From a checkpoint of a small mixture-of-experts model trained on Wikipedia: vocabulary 8192, a variant of Muon for the experts.
Below are experts of layer 3 (counted from 0) of a mixture-of-experts language model. Rows are named router (the router's row for the expert), up (a neuron's input weights, with its number) and show model dimensions 192-255. Each number is 128 + 24 x the weight over its row's rms, rounded and kept within 0 to 255.
After each expert's rows: "comes after" lists some tokens at least twice as common just before its tokens as in all text. This comes from a sample of Wikipedia text that the model never trained on. Tokens count by the router's weight.

# expert 17
router [125 134 141 137 121 121 134 112 106 101  79 125 124 133 100 141 149 138 132 149 146  88 146 138 138  84 112 164 114 129 118 105 102 142 108 125 130 180 131 121 107 157 119  75  62  93 144  73 142 137 127 147 131 138 119 135 102 109 132 144 153 173 110 131]
up2 [ 96 184 131 133  96 113  85 150 153 155 110  74 133 100 104 136 111 100 116 106 141 127 134 123 151 127 138 103 100 130 129 109 112 133 110 134  73 135 109 117 131 170 142 102 112 149 194 108 126  97 167  70  70 121 118 134 131 178 130 139  71 100 125 128]
up3 [133 138 134 161 123 108  87 133  99 166 137 160 131 137 160 100  79 150 164 126 125 146 163 147 163 152 144 116 145 125 134 124 153 124  97 114 142 165  87 143 145 138 113  76 124 144 105 124 156  76 139 163 160 122 135 136 146 167 152 104 112 117 110  94]
up4 [102 150 100 153 104 112  78 153 127 122  87 138 169 209 119 110 114 161  90 118 129 132 154 129  99 117 122 111  99 134 178 152 155 125 146 133 115 128 138 134 143 128 139 136 131 138 111  98 165 109 125 124 150  92 126 163 135 122 101  98 104 140 137 171]
up5 [ 86 120 155 122 139 140 136 148 110 167 150 123 172 118 115 122 101 123 107 124 149 114 123 139 121 106 145 153 173 122 150 102 136 101 112 148 154 114 141 130 147 105 178 123 109  94 117 119 108 120 137 103 169 112 158 133 160  95 119  88 130 103 132  77]
up6 [ 79 175 122 137 130 150 102 100 103 148 154 107  92 123 137 135 118 143 142 152 103 158 141 159 179  92 106 112 119 128 135 150 123 133  62 125 188 136 119 124 145 155 152  98  86 134 105 160 113 124 157 154 145 139 144 136 149 143 138 110 103  69 130 147]
up7 [143 128 107 129 142 133 143 103 108 127 164 126 126 124 141 131 125 121 151  82 140  77 119 119 129 145 138 125 105 140 133 133 108 123 109 127 114 146 107 101 124 131 138 136 117 149 133 184  87 157 125 128 123 140 128 127 123 172 163 180  85 166  83 160]
up8 [ 82 209 126 161 145 105 144  95 129 159  86 120 108 120 141 136 126 122 176 160 140 135 136 113 184 152 145 148 100 147 137 150 138 129 151  91  70  79 132 133 177 166 104 136 129 152 141 153 124 107 117 128 107 202 112 152 121 130 112 108 139 101 147 153]
up9 [171 150 124 120 103 129  99 121 104 140 120 107 190 178 112 147 117 110 167  71 120 124 105 102 121 132 114 119 187 127 152 125 126 138 104 146 138 120 135 149  91  88 123 136 153  80 127 173 153 116 120 154 128 116 148 153 140 174 168 126 130 114 116 145]
up10 [ 92 139 141 120 133 130 176 148 152 103 114 159  81  92  96 139 138 152 140 110 119 141 123 144 127 131 152 168 115 128 143 119  85 150 111 138 178  94 129 127 130 149 178 164 125 109 135  85 149 136 125 136 123 139 145 116 105 152 107 165 120 149 143 139]
up11 [ 87 131 131 116 115  93 155 119 110 136 145 167 140  92 131  89 132 117 174 141 120 133 140 117 135 127 139 136 144 145 136 146 138 133 138 140 107 195 144  96 166 168 131 125 111 175 139 150 115 133 132 179 129  80 163 137 103 117 129 120 101 144 118 144]
up12 [ 98 103 131 134 123  93 145 103  75 147 145 107 156 120  98 122 141 180 133 126 114  70 130 151 164  95 162 123 171 128 105 130 104 112  86 159 126 148  81 132 163  98 126 129 127 137 163  75 125 110 141 118 133 119 163 130 138 114 113 145 133 131 129  78]
up13 [150 102 120 184 130 135 145 115  65 139 163 135 135 117 139 126 126  78 122 137 118 151 132 164 117 131 144 108 104 126 124 154 142 115 115 132  98 119 101 144 118 102 126 154 184 129 104 173  91 100 122 111 162 122 142 129 180 100 152 141  90 113 134 105]
comes after: "=", ".", " |", ")", " =", "|"

# expert 26
router [115 104 114 136 131 136 155 138 124 113 114 145 109 123 110 121 106 106 159 155 134 128 151 156 158 107 154 115  96 146 162 119 112 120 132 148 157 168 118 142 182  87 171 127 130 153 123 137 135 139 124 137 140 124 167 123 132 150 165 115 127 162  76 153]
up2 [119 124 115 119 132 158 171 143  54 145  80 160 119 154 115 141 131 111 100 133 119  94  91 141 124  91 175 151 159 121 104 153 115 129 138 125 123 105 138 126 104  95 136 142 121 116  95 103 120 125 138 166 138 148 132 141 126 172 105 142 106 131 127 104]
up3 [155 164 105 147 100 170  83 161 113 127 186 144 145  99 130 150 127 121  84  86 128 115 103 155 133 118 107  98 135 105 135 138  87 141 123  79 135 143 136 149 106 123 121 130 101 103 165 115 157 110 123 106 186 116  65 147  88  98 105 152 152 139 152  87]
up4 [124 173 137 100 166 128 205 101  76 175 127 147 127 169  80 110 141 114 150  90 118 131 166  79  92 130 136 124 118 131 119  90 121 119 134 116 126 110 110 112 115 160 160  83 102 128 138 119 161 146 114 124  72 100 143 131 134 147 154 100 119  95 156 135]
up5 [113 157 146 212 112 172  90 167 120 144 141 129 133 135 135 127  93 128 102 124 129 148 122 133 193  95 113 154 126 126 137 163 104 130 123 155 122 152 102 111  89 107 148 122 104 147 123 135 175  69 154 129 160 104  79 135 124 130 118 149 176 111  87 152]
up6 [107 121 130 149 129 135 156 126 160 164 124 115 158 151  98  84 153 125 138 131 115 136 149 144 122 146 145 177 169 141  90 161 108 116 157 128 131 147 114 122 101 138 137 135 148 114 159  87 155 125 123 126  72 109 154 120 125  78 112 161 135 138 123  99]
up7 [108 120 128 118 143 151 144 107 118 118 138 114 138 105 155 134 111 122 170 160 134 132 128 100 171 103 124  79  69 127 139 120 117 125 140 167 129  98 109 116 140  75 141 165 149 101 117  85 114 109 122 128 127 165 155 117 124 135 122 133 153 161 140 129]
up8 [137 115 119 140 119 123  86 103 159 115  99 105 157 135 120 171 139 141 135 137 133  93 115 137 131 110 116 102 136 131 131 128 128 149 181 125  94 149  99 119 102 172 117 140 135 139  89 174 137 160 124 111 162 125 133 143 141 156 146 142 166  80  93  95]
up9 [ 97 132 104 115 105 134  78 132 129 120 141  69 157  83 118 162  93 157 160 108 121 132  81 109 105  99  65 143 145 126 177 125  97 169  87 169 154 125 132 127 133 122 149 146 137 108 143  87 109 170 143 152 154 117 101 118 113  98 142 150 121 142 111 150]
up10 [133 109 145  98 114 114 166 147 141 103 134 137 115  91 163  98 152 131 134 127 132 183 128 122 139 144 123 125 123 128 143 127  89 153 182 144 101 169  86 136 137 141 137 183 115 159 125 154  68 153 112 130 158 184 112 114 122 163 110 166 125 157 192 188]
up11 [128 128 103 160 127 144 142 121 143 113 104 100  95 125 154 118 125 180 122 161 129 133 147 110 143 135 103  85  83 137 153 117 125 119 117 140 121 141 129 128 114 142 122 141 137 114 154 154 144 112 110 147 124 121 136 133  99 109 155 137 110 119 135 191]
up12 [105 111  87 146 108 121  86 142 129 163 106 125 109  99 130 171 119 104  94 139 138 117 146 104 157 117 161  76  57 120 160  95 137 131 104 104 120 101 119 179 113 105 101 105 148 124 146 129 164  98 127 176 195 132 157 121 127  84 148 140 158 129  87 121]
up13 [ 98 141 131 106  93 156 126 126 146 175 131 112 179 105  93 152 148 172 161 100 121 115  95 135  78 131 105 118 121 131 187 149  92 122 125 139  86 167 138 125 132 129 155 154 101 113 125 132 104 117 140 122 124 131 142  97 103 185 152 128 166  86  86 118]
comes after: "  ", ")", " 0", " 1", " —", " 2"

# expert 29
router [ 72 163 161 129 136 145 118  54 111 159 145  94 124 160 115 108 125 126 138 132 107 139 131  99 105 133 119 153  72 156 183  73 144  87 116 124 140 129 150 104 143 102 137 146 142 153 117 161 166 145 129 132 159 163 145 146 100 106 147 118 138 132 112 129]
up2 [108 161  78 145 152 132  98 161 176 128 149 141 156 122 155 113 110 129  87 115 149 181  87 152  95 158 137 159 108 142 101  88 125 152 174 161 167 137 136 120 127 106 141 111 148 107 172 132  89 130 135 166 171 103 122 130  48 100 169 109 125 136 131 103]
up3 [157  78 138 150 139 143 158 150 155 121 100 112  83 136 149 114 127 107 116  70 135 141 165 136 112 112 107 128 133 132 124  92  96 121 111 136 144 130 124 104 108 131  98 136 125 103 136 123 170 106 116 161 129 163 128 161  86 101 121 142 143 172 135 131]
up4 [108 151 119 126 116  90 117 147 174 122  99 125 138 156 148 182 137 133 159 130 132 116 135 134 143  82  98 133 141 142 129 120  91 143 106  83 114 134 117 160 124  81 122 132 119 136 113 127 101 138 123 146  89 156 134 125 121 118 138  81 137 153 122 152]
up5 [ 99 148 134  85 112 121  73 118 169 144 135 112 118  92 117 112 114 108 136 161 151 154 101 133 138 124 109 164 123 143 115 114  90 119 120 151 126 136 130 129 125  84 160 139 156 120 161 128 147 148 139 152 146 151 116  99 124 154 148 142 128 148 116 144]
up6 [ 84 183  99 107 104 128 143 126 124 155 122 111 130 101 149 135  82 110  98 114 120  62 122 156 133 140 145 112 134 117 108 140 125 108 134 174  69 130 119 133 141 144 119 113 127 132  86 148 163 126 132 106 140 121 133 119 116 156 160 170 159 122  77 109]
up7 [118 121 145 122  95 138 166 127 144  99 111 111 162 114 112 159 133 134 128 165 123 137 122 161 101 132 138 155 103 126 114 130 143 123 150 100 120 141 118 153 120 154 113 129 133 143 116 156 102 123 116 112 144 117 140  54  88 171 153  93 108 120  72 136]
up8 [106 128  94 119 103 125 132 108 132 128 149 121 164  98 120 107 141 142 130 142 128 135 117 109 108 154 115 141 103 139 126  77 139 107 138 177  92 130 135 100 142 152 103 116 124 125 148 149 125 121 163 130 193 161 108  61 192 226 122 104 145 118 102 150]
up9 [179 116 112 136 125 151  79 108 144 128 172 135 138 185 144 146 112 154 130  95 134  85 123 112  45  92 117 125 133 115 127 127 122 140  73 111 121 172 115 111 147  70 145 152 136 166 131 125 159  74 141 124 147  99 118 146 128 100 148 164 104 104 112 123]
up10 [115 123 125 141 137 134 171  41 103 158  89 125 137  90 109 150 115 101 140  92 130 149 141  94 100 125 129 135 136 127 161 139 137 134 106 100 102 146 125 100 114  90 125 144 132 125 146 153 106 121 156 115  96 148  81 107  62 154 132  91 107 168 131 152]
up11 [143 149 134 167 123 128 155 145 106 130 145 148 130 134 107  89 118 133 161 140 135 119 108 154 123 130 110 102 120 121 192 144  89 104 141 116 103 128 119 143 117 163  91 117  91 130 135  83  86  95 155 120 125  95 150 117 133  99 134 158 103 149 164 135]
up12 [113 101 111 115 110 149 146  96  91 144 118 156 111 159 151 127 126 111 123  97 129  57 137 166 122 113 139 143 158 121 155 137  45 114 153 107 107 101 148 111 155  97 125 151 154 141 146 129 115 144 117 147 121 156 126 136 106  90 182 157 148 148 111  88]
up13 [133 141 103 122 110 155  93  88 128 127 118 131 127 127 128 109 173 158 112 130 136 128 117 125 151  91 115  97 131 143 163 148 133 135 122 154 121 121 134 129 128 105 145 102 140 126 108 133 141 135 127  96 140  86 142 117 135  96 126 170 168 110 123 106]
comes after: ",", " is", "s", " it", " that", " which"

# expert 2
router [101  94  95 134 122 124 107 129 123 103  98 160  98 108 110 125 152 115 130 145 144 122 135 136  93  88 115 169 112 124 130 100 124 117 119 110 135 128 149 130 125 116 128 115  92 128 102  82 137 160 131 191 133  87 126 138 110 117 148 156 162 166 147 132]
up2 [145 140 121 108 116 128 161 130 147 111 134 116 125  96 120 134 147 102 124  95 144 162 148 105  97  96 175 130 134 120 150 112  93 123 128 116 105 138  98 160 105 107 108 117 129  96 145 162 158 135 135 156 153 140 144 122 102 142 157 137 121 138  95 150]
up3 [102 143 161 109 140 115 161 152 139 140  98 177  89 127 148 128 149 111  93 153 124 152 160 210  76 154 151 175 132 136 103 133 109 124 158 128 138 141 118  90 121 107 102 127 123 121 167  74 136 160 119 100 180 116  94 136  82 100  76 140 152 155 123 122]
up4 [ 99 123 112 150 123 158 145 112 104 123 110 130 116 104 103 115 165 142 122 166 116 132 150 126 117 123 137 139 135 127 169  66 103 105 106  90 145 123 121 121 137 127 148  98 148 161 150 157 113 116 134 192  54 136 146 133 100  91 176 122  89 119 142 166]
up5 [107 114 127 154 142 104 106 109 147 131  97 154 108 136 128  87 161 107 111 158 128 109 122 128  68 129 142  74 138 123 116 111 119 135  88  70 163  96 102 143 138 136 112 124 139 129 124 113 112 126 176 139 152 133 164 103 117 104 160 118 121 140 149 116]
up6 [ 91 133 136  93 101 125 101 137 162 131 141 147 156 123  95 156 149 110 108 136 113 131 109 108 110 106 162 151 170 136 154 160 129 107 127 160 157 144  84 132 129 100 135 102  96 149 118 116 161 126 142 116 130  99 166 120  74 116 151  88 133 163 100  94]
up7 [ 58  93 141  90 130 125  83 136 138 117 114 170  83 129 121 138 123 113 134 162 129 133 106 139 161 133 152 158 173 129 104 128 130 114 116 129 131 126 134 107 146 149 156 132 140 122 121 168  96 120 119 165 106  94 143 141 139 104 137 141 148 127 136 147]
up8 [ 85 135 121 100  66 125 147 159 143 142 123 110  94 121 155 125 150 136 151 141 133 119 109 157 165 151  97  91 132 134 132 162 178 122 114 129 112 187 121  84 116 167 113 111 118 140 154 103 160 161  92 117 114 121 143 165 114 128 131 124 161 123 145 163]
up9 [145 153 144 137 145 118 122 166 130 135 125 108 123 140 159 144 172 139 118 150 123 167  76 145 139 104 151 152  76 136 140 187 151 133 165 121 149 122 158 146 131 146 155 117 131 105 107 156 144 177 136 175 100 135 163 130 147 150 162 113 147 102 125 136]
up10 [126 132 146 112 146 154 178 122 149 194 115 151 103 116 129 100 130 145 186 118 124 135 107 147 125 108 129 122 134 134 167 142 117 110  88 150 122 134 145 156 165  97 176 123 151 165 169 145 126 155 136 148 113 106 130 119  59 122 122 156 117 117 142 109]
up11 [100 142 167  60 152 144 109 137 185 122 123 117 141 115 153 152 137 163  76 151 128  97 123 148 124 132 106 101 119 130 142  95 110 135 100  99 149 107 138 146 151 148 133 171 108 132 141 155 169  99 160 117 120 129 148 103 120 112 146 134 131 104 103 118]
up12 [117  85 180 127 168 148  90 109  99 174 146 138  86 181 113 153 130 115 125 110 138 110 153 108 159 147 150 106 168 124 138  88 134 125 144 121 124 134 124 134 106 122 130  93 140 112 145 155 106 111 136 188 144 110 110 117  94 146 146 142 155 131 104 150]
up13 [167 104 130 170 124 125 126 157  89 149 132 151 143 117 145 109 112  65 136 179 135 147  65 129 119 120 131 124 162 137 146 114 143 133 155 151 173 108 150 147 145 128 147 138  96  98 119 155  60 136 149 135  89 161 150  93 104 136 120 154  95 127 133 152]
comes after: "=", " |", "\n\n", "|", "-", "."

# expert 11
router [ 90 118 100 174 104 126 161 133 102 124 112 104 111 187 130 143 154 149 125 125 149 103 148 130 145 143 138 171 141 106 125 138 112 116 118 150 131 125 106 128 118  92 127 131 111  81 129 122 138 100 135 148 150 129 161  88  87  51 108 121 109 175 121 115]
up2 [137  90  98 121 166 127 167 114  74 104 144 120 110 144 119 108 124 124 147 121 137 139 154 164 145 153 136  99 138 121 157 115 136 117 101 166 102 135 135 125  88 130 126 146 114 146 130 173 112 122 121  86 144  77 168 132 100 138 156 155 101 156  95 136]
up3 [100 136 142 112 110 105 143 124  97 136 120 138 153 134 147 150  99 151  55 158 128 142 164 159  91 149 105 101 150 131  76 132 104 128  76 133 115 130 137 115 143 107  93 136  87 130 126 165 142 103 155 130 104 133 163 131 103  79 150 176 144 177 154  70]
up4 [112 142 163 172 113 140 108 111 151 132 137 127 116 133 130 144  99 133 118 121 129 148 122 168 124  74 142  87 116 129 128 169  95 133 100 127 200 140  88 125 122 104 101 117 135 123  78 143 135 152 142  74 160  91 147 110 102 107 102 136 156 133 166 121]
up5 [150 102 168 131 133 113 126 123 107 107  97 129 125 126 105 136 136 131 112 170 131 115 126 134 126 180 128 109 117 132 116 107 151 136  98 197 137 120 148 122 132 101 129 158 121 141 140 147 159 148 152 156  76 109 194 132 128 102 165 126 100 173 116 123]
up6 [ 84 124 135 114 129 101  65 148 173  96 101 140 133 121 121 155 171 110  75 116 133 106 132 173 172 161 109 128 165 115  88 103 118 138  99 151 111 119 127 141 154  74 144 135 144 115 131 107  84 139 117 122 138 106 146 116 104 106  72 114 112 180 135 162]
up7 [104 170 161 112 111 140 107 136 131 159 132  56 159 137 105 120 155  86 121 108 124 133 118  99  76 123 128 131 155 124 156 121 108 133 143 130 112 149  98 117 144 133 115 125 105 140 161 163 155 138 146 113  97 116 105 110 114 141 140 162 132 161 130 142]
up8 [102 131 139  95 135 133 168 118  90 175 125 146 132 116 125  81 138  95  89 110 139  90 131 135 146 154 157 151  67 127 155  83 130 123  99 157 194 124 120 178 168  98 117 141 114 124 115 101 146 120 106  86 146 125 123 120 165  86 107 124 127 126 179 142]
up9 [145 124 125 122 143 121 150 108 154 160  89 166 121 112  96 133 124 155 135 136 138 117 138 123  67  83 153 114 135 134 123 136 125 102 139 116 127 130 103 165 114 140 158 116 122 142  82 115 105 140 144 118 128 128 120 121 166 119 131 108  87 132  85 111]
up10 [121 133 134 120 103 138 157 179 149 113 121 145 111 129 158  96 100 143 135 140 100 119 125 114 171 126 155 126  70 123 120 115 125 134 162  94 126 139 170  88 100 113 107 135 113 115 141 114 112 115 147 152 151  86 170 144 147 118 140 121 107 164 128 127]
up11 [149 126 193 150 104 134 131 130 133 159 127 152  87 108 125 109  93  96 117 161 117 146  99 169 170 152 188  95 151 136  82 164  97 126 109 149 164 175 125 100 135  88 140 139  87 116 149 123  69 158 112 147 109 163 152 109 144 117 130 100 112 110 104 104]
up12 [131 150  96 140 123 128 121 155 125 162 116 151  70 102  86  97 144 165 151 131 109 177  95 107 119 120 119 169 149 130 110 124 128 147 153 103 147 122 168 126 144 142 110 152 137 150  86 106 147 144 116 119 152  91 100  59 170 114 116  97 122 123 157 121]
up13 [ 60 142 117 169 131 158 133 109 156  79  98 124 160  92 145 136 120  91 136 108 134 152 178 110 123 111 144 196 110 136 167 133 110 125 150 145  79  84 112 110 115 196 132 147  96 112  77 139 144 104 101 138 131 138 182 156 140 151 129 110 127 147 160 128]
comes after: " |", " 0", "  ", " 1", " 2", "|"

# expert 15
router [146 139 143  89 123 178 111 131 118 162 140 154 108  99 114 137 154 155 123 140 115 152 118 128 107 166 134 122 112 126 164 177 175  94 116 183 140 112  92  86 131 134 131 109  94 125 193  77 134 135 104 120 139  98 150 113 113 122 165 111 138 123 113 119]
up0 [132 170 145 115  92 128 116 151 148 123 119 116 139 167 144 165 136  91  83 123 127 142  78 124 165  98 153 118 125 111 157 182 104 111 104 153 174 117 116 121 105 117 136 117 132 141  65 117 158 136 101 122 105 177 146 136 113 117 132 132 116 117 189 108]
up1 [106 122 133 100 145 123 105 102 147 124 143 137 134 142 165 158 157 121 147 126 131  82  77 115 167 137 190 114  65 124 124 144  95 106 112 117 121 150 111 150  82 118 117 121 103 107  86 120 107 136 130 149 157 122 128 119 108 114 170 176 117 109 118 139]
up2 [ 76 146  69 125 130 132  87 113 121 128  81 118 152 109 141 144 113 125  93 148 132 144 141 132  90 165 111 156 153 135  70 118 148 128 127 163 132 121 133 125 147 114 110 139 102 138 156 146 108 133 174 162  53 138  85 148 101 123 103 106 112 146 178 192]
up3 [139 145 136 114 135 182 134 107 167  82 146 136 134 154 128  72 149 162 135 138 131 145 148 116 127 121 111 151 110 110 121 155 128 125 109 131 107 182 116 106 124 143 119 115 146  95 109 149 136 200 102 155 123  94 167 118 122 139 158  99 168 134 124 159]
up4 [108  93 143 141 111 115 168 129 136  99 132 100 124 113 137 160 109 123 149 174 116  65 135 129 103 116 129 161 127 124 129 105 108 133 120 138 125 177 114  95 144 146 105 137 125 161 104 116 124 143 152 118 147 127 149 113  96 176 142 149 145 160 163 110]
up5 [203 141 134 141  80 190 144 121 155 109 124 146 106 138 136  68 138 138 136 103 139 157 148 121 115 143 184 128 138 139 159 168  89 112 122  76 110 115 103 123 129 138 108 146 108 131 119 130 126 131 124 150 157 158  92  83 149  86 118 126 113 108 155  94]
up6 [162 188 161  95 127 155 119 148 152 101 111  80 180 144 182 135 139 106 145  98 130 100 135 125 133  87 149 132 152 139 117 155 122 112 129 117 147  87 126 136 151 125  77 112 162  84 151 131 134 118 122 123 163 123 123 145 149 172  91 108  71 138 109 168]
up7 [117 115 109 136 143 154 153  88  92 119  96  96 145 108 151 139 116  92 146 130 136 126  77 124 151 106  68 185 136 121 175 138  66 150 139 117 107 111 106 141 122 156 176  93 106 111  91  99 126 181 136 104 130 128 167 115 101 134 154 120 109 177 153 150]
up8 [ 85 133 144 130 108 120 159 133 106 147 137 121 106  85 104 105 104 113  63 148 118  93 136 157 123 128 126 118 200 126  98 131 119 114 107 145 116 140 137 121 148 103 126 111  83 161 126 140 153 125 144 119 181  96 158 147 135 115 133 133 174 111 116 128]
up9 [ 51 131 156  94 143  92 142 124 131 140 143 136 174 118 106 120 139 102 107 136 128 150 131 135 111  90 132 142 147 118  80 127 155 124 119 161 137 116 151 121 109 102 147 116  98 125 128 159 142 121 160 156  62 146 107 129 132 115 124 127 109 107 149 124]
up10 [129 122 138 150 155  84 121  80 134 147 128  81 182 115 116 135 126 122 128 141 129 115  89  77 131 163 116 137 109 138 176 118 146 128 167 156 176 159 110 139 106 134 133 114 155 105  96  96 140 136 119 122 136 102 129 115  91 200 116 112 159 159 140 161]
up11 [ 86 118 120 133 144 145  92 129 137  73 120 126 100 154 151  95 172 122 171  83 125 112 140 157 126 117 108 137 114 124 170 108 120 113 100 133 103 140 120 119 125 112 104 121 165 120 112 119 153 130 141 143 143 111 145  92 114  72 159 119 138 175 117 134]
comes after: " of", " in", "'", " on", " for", " to"

# expert 31
router [ 90 170 151 143 112 112 117  68 112 123 136 147 109 144  89 128 148 113 131 144 114 135 131 121 137 160 109 120  82 124 193  95 161 110 110 144 136 147 124 105 169 125 103 140 122 140 115 149 140 124 120 115 149 152 156 146  81 115 122 103 145 124 125  99]
up0 [ 92 147  70 145 137 134 117 115 148  91 142 153  89 130 160  91 137  97 123 144 128 145 129 145  90 154 136 146 118 133 141 123 118 100 127 120 150  89 114 115 135 135 111  77 125 135 109 104 173 112 125 151 140 114 134 104 121 111 165 136 115 136  98 131]
up1 [137 114 135 154 122 135  46  88 151 135 136 135 131  87 124 118 145 146 101 108 124  64 178 120 148 107 113 116 160 128 162 124 146 122 131 180 120 152 112  86 123 112 109 120 137 130 131 132 114  77 138 142 106 136 141 112 169 127 113 101 139 122  96 146]
up2 [126 157 133 148 132  98  84 130 133 115  84 137 126 151 107 127 110 111 146 117 138 153  81 121 129 141 148 115 147 137 112 141 125 104 136 164 115 153  93 153 124 145 119 102 130 105  84 120 112 133 158 130 202 122 119  87 124 121 148 135 136 134 110  83]
up3 [104 110 130 118 155 114 158 112 129 123 144 164  94 118 122 118 115 150 104 120 127 117 150 120 117 133 138 134 146 129 133 114 102 143 125 125 113 182 144 128 165 124 124 110 116  70  88 152 109 167 149 155 188 127 136 114 114 183 141 159 148 100 154 119]
up4 [144 104 132 131 114 127  85  89  46 140 106 129 127 139 130 120 156 104 121  94 124 160 156 129 124 105 127 125 141 127 173 103 148 127 125 125 129 168 115 122 124 135 130 150 127  94 164 106 107 140  89 129 100 148 105 172  84 147 164 118 128 124 116 148]
up5 [155 130 167 122 118 114  80 126 161 162 129 122 121  96 188 129  78 139  90 169 125 119 117 127  96 127 129 124 160 128  66 110 112 107 138 116 145  94 129 118 117  34  96 124 136 157 129 104 141 106 122 145 140 155 119 106 183 144 139 106 124 113 176 116]
up6 [135 134  76 124 133 154 159 108  88 110  86 130 141  81  93 139 115 101  77 103 109 128 135 117 140 128 133 154  67 126  94 131  96 130 111  82 147  92 132 126 130 108 148 119 117 125 131  93 157 107 136 119 117 153 129 110 137 201 137  86 126 160 118 129]
up7 [125 145  96 152 122 146 139 170 101 159 144 165  98 130 154 130 124 117 130 100 124 110 148 142 145 125 106 141  98 121 130 106 122 153 149 152 114 146 150 128 155 180 153 132 121 136 148 143 112 114 115 123 130 130  73 130  97 173 148 122 165 137 118 180]
up8 [174 111 163 171 111  93 149  98 142 153 115 106 119 110 152 158 138 132 113 138 129  89 108 145 143 143 163 142 161 127 119 128 100  99 137 144  84  99 187 103 129 108 106  96 165 122  90 110 151 176 163 123 100 125 135 113 133  99 131 132 102 132 103  91]
up9 [135 154 148 155 117 110  86 155 160 137 103 119 144 170 135 172 100 128  96 129 119 168  99 154 131 141 127 128 172 133 170  87 111 124 163 130 131 161  75  89 113 136 134 120 130 114 132 139 102 118 129 157 129 110 141 153 150 133 163  69 146 151 127 125]
up10 [129  74 131  77 152  92 102 134 112 142  99  97  86 113 119 159 135 113  70 159 124 118 111 145 167 184  97 140 134 143 121 155 184 111  86 151 134 139 113 105 180 122 119 117 117 167 141 159 136 141 126 148  97 123 159 115  70 118 162  72 109 123 105  88]
up11 [ 97 156  83 116 149  98 179 110 144 138 144 119 138  87 134 141 121 109  94 101 146  83 130 109 152 156 109 122 135 127 120 140 157 130 127 112  94 133 127 171 126  80 110 114  95 150 116 124 131 102 160 118 154 127 128 106 135 172 127 114 150  96 105 141]
comes after: "'", " is", " and", " of", " was", " to"

# expert 24
router [112 104 135  87 108 134 138 113 109  90 132 133  93 123 126  77 124 145 116 112 148 134 148 122 105 133 132 122 106 139 121  81 126 118 152 123 129 157 114  94 121 107 116 130  79 133 124 117 183 140 166 132 135 116 134 150 138 143 140 144 191 139 133  99]
up2 [138 142 113 117 132 130 132 113 114 114 133 164 130 117 138 143 138 124 120 162 122 109 129 151 133 132  91 136 127 122 117 129 158 125 106 135 142 107 105 120 126 157 129 168 117 175 146 112 117 119 184 127 123  55 136 161 123 102 139 131 132 111  83  36]
up3 [116 118 121 138  94 122 162 139 103 111 144 178 180 121 147 147 139  81 104 109 129  90 164 139 112 161 132 134 132 127 118 186 123 124 132 122 124 135 137 144 131  92 141 148 173 125 120 137 144 112 119 130 113 107 105 135 134  91 155 196 143  90  96 127]
up4 [120 128 175 104 166 149 100 106 150  67 116 105 138 128 153 141 148 130 137 109 136 136 108 141 153 151 108 139 115 129  96  99 105 119 121  94  59 126 146  96 143  99 129 118 149 154 137 118 140 121 110  99 147 103 147 141 186 126 146 110 108 105 117 102]
up5 [ 96 123 222 117 145 159 116 130 133 111 126 128 104 131 125 135 141 133  77 164 133 140 104 142 127 108 107  91 134 122 137 188  96 117 162 130 115 126 147 167 125 108 147 126 133 149 131 124 146 178 148 126 115  86 118 138 109  78 131 114 159  98 131  50]
up6 [119  85 117 115 118 111 104 123 115 126 162 109 123 138 115 115 130 110 107 119 135 151 130 164 128 106  93 155 104 138 111 107 115 128 146 128 184 167  77 134 120  76 120 135  98 116 123 125 127 105 115 175 136 134  87 126 174 116 141 151  96 121 121 103]
up7 [115 170 115 112 176 135 120  89 103 123 128 126 111 143 127 148 170  77 120 116 137 162 169 103 124 100 133 140 160 127 147  94 166 123 120 154 155 146  94 116 146 149 167 122 164 127 108 148  95 133 107 127 168 101 169 125  96 128 165 122 108 135 119 158]
up8 [143 124 130 123 144 126 124 165 139 101 138 121 139 121 122 137 132 124 119 116 139 152 186 115 141 108 112  97  65 133 145 147 153 146 138 183 110 136  91 165 106 110  47 139 106 122 113 137 142 126  90 132 165 101 119 148 104 105  98 103 117 155 153 121]
up9 [163  95 144 177  96 147 148 125 141 102 126 103  97 162 153 129 160 157 130 109 126 136 126 103 143 119 126 143 149 135 141 146 104 116 185 102  64 151 129 128 136 149 130 120 140 159 110 157 112 159 122 125 115 144  88  94 128 125 151 131 174 158 170 115]
up10 [123 117 149 134 115 158 153 126  99  84 150 124 132 131 109 141 120 156 125 129 115 106 125 157 116 120 100 159 118 123 141 161 148 119 122  86 147 169 138 115 133 133 112 144 125 106 127 140  85 137 111 183 191 116 108  69 149 113  88 105 137 122 150 159]
up11 [179 113 129 131  96 123  96 177  78 119 142  87 172 158 123 159 100 108  96  94 107 121 160  97 124 148 122 140 158 118 162 113 145 133 129 162 150 154 170 135  87 114 124 130 128 111 197  97 151 144 100  98 119  99 101 139 120 137 117  89 120 116 134 145]
up12 [156 140 142 134  98 143  81  75  99 184 105 131 129 128 105 132 113 115 125 122 110 118 165 148  98  98  88 100 165 124 109 106 104 121 124 167 111 124 107 107 120 168 136  91 113 160 129 145 162 137 139 113 166 160 134 135 166 136 145 141 163 111  86 123]
up13 [175 142 135 121 136 135 127 161 126 173 157  73 161 148  97 164 135 129 162 123 127  87 161 124  81 133 144 124 116 132 124 121 155 136 137 156  82 104 106 128 110 124 137 135 142 144 155 162 169  96 150 140 148 136 133 154 183  73 132 154 150 107 120 158]
comes after: "\n", "=", "-", "\n\n", ")", "|"